Below are experts of layer 2 (counted from 0) of a mixture-of-experts language model. Rows are named router (the router's row for the expert), up (a neuron's input weights, with its number), down (a neuron's output weights, with its number) and show model dimensions 0-159. Each number is 50 + 10 x the weight over its row's rms, rounded and kept within 0 to 99.
Before each expert's rows: a language model's description of what the expert responds to. This comes from a sample of Wikipedia text that the model never trained on.

# expert 14
To, by, and capitals. The words to, by, as, or, when, while, and single capitals or word starts after an opening parenthesis, e.g. (Al, F.
router:40 52 57 39 58 64 62 40 51 46 53 60 70 41 35 45 46 55 34 39 51 59 37 65 41 51 35 49 69 66 52 39 40 45 54 44 41 61 39 53 52 69 58 65 54 63 52 54 35 41 59 49 46 35 59 57 57 40 33 59 62 36 46 53 62 39 56 37 30 51 71 56 59 48 66 39 47 41 63 53 41 49 59 30 49 54 46 53 59 46 53 57 55 52 61 59 39 35 51 74 51 47 42 55 54 67 64 56 62 48 61 51 56 45 43 39 58 54 65 61 50 62 39 62 51 62 63 39 62 49 42 56 49 48 60 37 41 38 48 48 48 61 65 54 58 51 50 70 56 41 48 49 67 62 71 54 42 52 51 68
up0:51 60 36 63 31 50 49 53 55 62 47 32 47 56 67 63 44 48 48 33 55 52 51 57 29 51 50 58 58 52 34 35 32 60 48 47 61 43 49 52 58 42 54 46 53 65 41 59 47 55 50 46 53 45 73 49 59 44 40 47 55 52 39 59 46 52 51 56 47 33 38 42 64 50 63 53 65 63 54 36 49 44 59 41 53 49 47 45 68 51 48 69 47 54 78 62 26 40 47 53 71 57 32 34 51 48 57 62 65 46 41 58 46 50 58 42 43 64 57 26 59 61 58 66 32 50 47 33 60 49 60 48 47 55 59 31 58 56 43 45 61 58 41 62 37 54 53 44 50 45 67 42 50 56 45 52 44 66 40 62
down0:45 46 55 42 48 48 54 58 47 56 42 52 53 55 43 65 47 48 58 43 66 54 60 43 35 41 47 63 46 53 56 53 40 52 44 50 40 59 53 41 44 38 44 57 45 54 50 66 64 49 48 57 40 51 67 47 57 63 54 55 53 45 51 65 51 68 50 59 77 54 41 47 35 67 68 68 41 47 47 50 50 39 36 35 54 38 42 48 51 57 50 44 53 58 64 40 45 55 49 59 35 64 65 43 43 49 54 68 59 72 55 34 59 61 57 62 42 79 58 32 41 50 45 46 40 75 58 52 30 57 73 52 57 59 40 51 65 39 40 47 44 49 38 32 44 54 58 62 55 58 37 54 48 32 52 35 49 41 66 60
up1:53 42 42 40 50 57 55 36 45 49 56 65 49 32 48 46 38 61 43 57 59 56 49 47 24 43 49 33 49 56 47 47 44 59 39 45 58 47 48 50 36 69 52 56 72 43 58 41 46 66 35 47 39 60 59 56 37 53 56 56 60 51 59 44 63 48 48 57 40 53 41 43 34 63 46 27 71 50 38 45 49 39 42 44 49 67 64 61 61 48 69 57 70 48 61 58 32 44 59 54 41 49 46 72 52 52 77 44 51 40 51 59 51 63 47 66 55 69 42 45 45 48 47 62 65 53 56 42 46 46 52 53 52 51 72 61 53 48 52 40 47 48 52 40 54 67 55 44 55 34 47 56 66 70 43 50 30 50 35 43
down1:57 47 51 59 59 39 52 49 44 58 37 42 49 54 38 52 45 48 46 51 74 52 45 62 45 55 46 54 56 60 57 30 56 51 33 54 49 67 44 57 55 66 52 62 52 42 32 42 51 53 46 34 49 32 48 50 52 77 48 47 36 52 53 63 51 55 42 58 54 54 45 31 51 38 49 44 66 46 40 37 37 63 54 45 61 41 73 31 53 61 73 37 64 48 57 51 58 49 56 54 40 53 52 40 39 55 51 40 50 46 54 45 36 58 61 68 35 61 27 51 55 54 66 43 69 50 17 52 53 62 30 42 41 50 53 38 67 49 48 56 41 41 62 57 46 48 47 70 55 53 50 60 46 51 62 58 45 39 45 42
up2:59 36 51 59 61 67 34 47 50 45 54 49 57 42 34 48 48 54 50 54 77 49 35 55 39 45 62 37 51 55 49 40 57 45 37 54 64 33 53 56 32 55 60 47 50 50 56 46 48 48 53 61 25 60 52 52 33 58 46 38 60 40 53 43 58 49 27 56 37 64 42 37 44 68 51 35 55 43 50 47 52 52 54 49 45 62 63 47 51 51 51 62 54 43 53 49 53 37 61 66 38 54 53 68 44 44 65 49 57 36 68 77 48 68 37 45 61 47 47 63 37 49 39 63 62 53 62 57 39 51 43 55 58 51 57 56 39 52 52 23 25 41 47 57 41 48 61 68 52 42 57 42 50 58 49 64 45 43 44 57
down2:55 44 60 61 61 66 54 41 44 41 55 47 45 52 47 33 50 25 50 67 41 47 52 73 49 49 39 37 50 44 44 50 67 40 37 54 65 51 66 71 42 64 50 58 47 48 44 45 55 57 50 58 40 60 45 48 42 69 60 58 44 48 62 49 43 51 44 68 56 51 45 40 41 48 55 42 48 52 34 34 42 56 59 57 48 48 69 38 46 64 78 51 55 48 57 48 62 67 54 46 49 57 53 32 39 45 47 58 41 51 50 49 45 43 63 70 46 51 35 66 36 45 48 59 68 52 35 50 27 70 43 48 51 44 65 37 49 57 43 60 38 38 47 50 48 51 56 76 47 56 53 39 47 48 56 51 56 37 30 44
up3:52 55 60 60 37 41 73 51 62 48 56 65 67 40 53 27 39 67 45 61 47 52 45 54 53 62 49 65 49 54 54 45 35 46 42 49 51 50 56 49 47 58 53 59 59 77 60 50 49 53 66 51 46 41 40 58 38 44 43 54 57 45 38 54 43 60 39 56 42 55 51 54 67 40 61 62 50 41 43 49 50 56 61 46 37 60 55 37 47 57 50 48 55 59 50 49 54 43 37 47 37 55 38 79 55 70 44 58 40 59 51 74 50 39 53 43 70 48 52 63 55 51 43 59 45 52 59 30 45 59 51 69 34 55 58 60 56 47 66 63 31 65 56 39 43 54 48 50 56 32 58 45 50 68 44 72 43 53 38 70
down3:59 26 29 50 46 33 63 32 42 49 43 50 56 46 41 60 53 48 44 39 54 72 44 68 68 30 26 41 59 65 60 59 50 53 58 45 47 43 62 41 45 66 35 45 43 42 52 53 53 55 47 39 46 31 59 34 57 43 65 45 49 39 41 45 56 25 37 50 42 49 49 58 72 44 53 55 44 36 60 59 44 50 49 31 63 55 44 59 41 46 53 45 44 49 58 53 54 60 62 53 40 59 59 65 53 30 50 54 57 43 53 52 55 41 53 50 48 52 29 36 42 54 34 52 56 66 47 59 60 50 54 47 34 55 50 42 54 44 55 46 67 56 58 51 46 41 71 32 56 47 40 47 33 39 42 55 51 50 64 50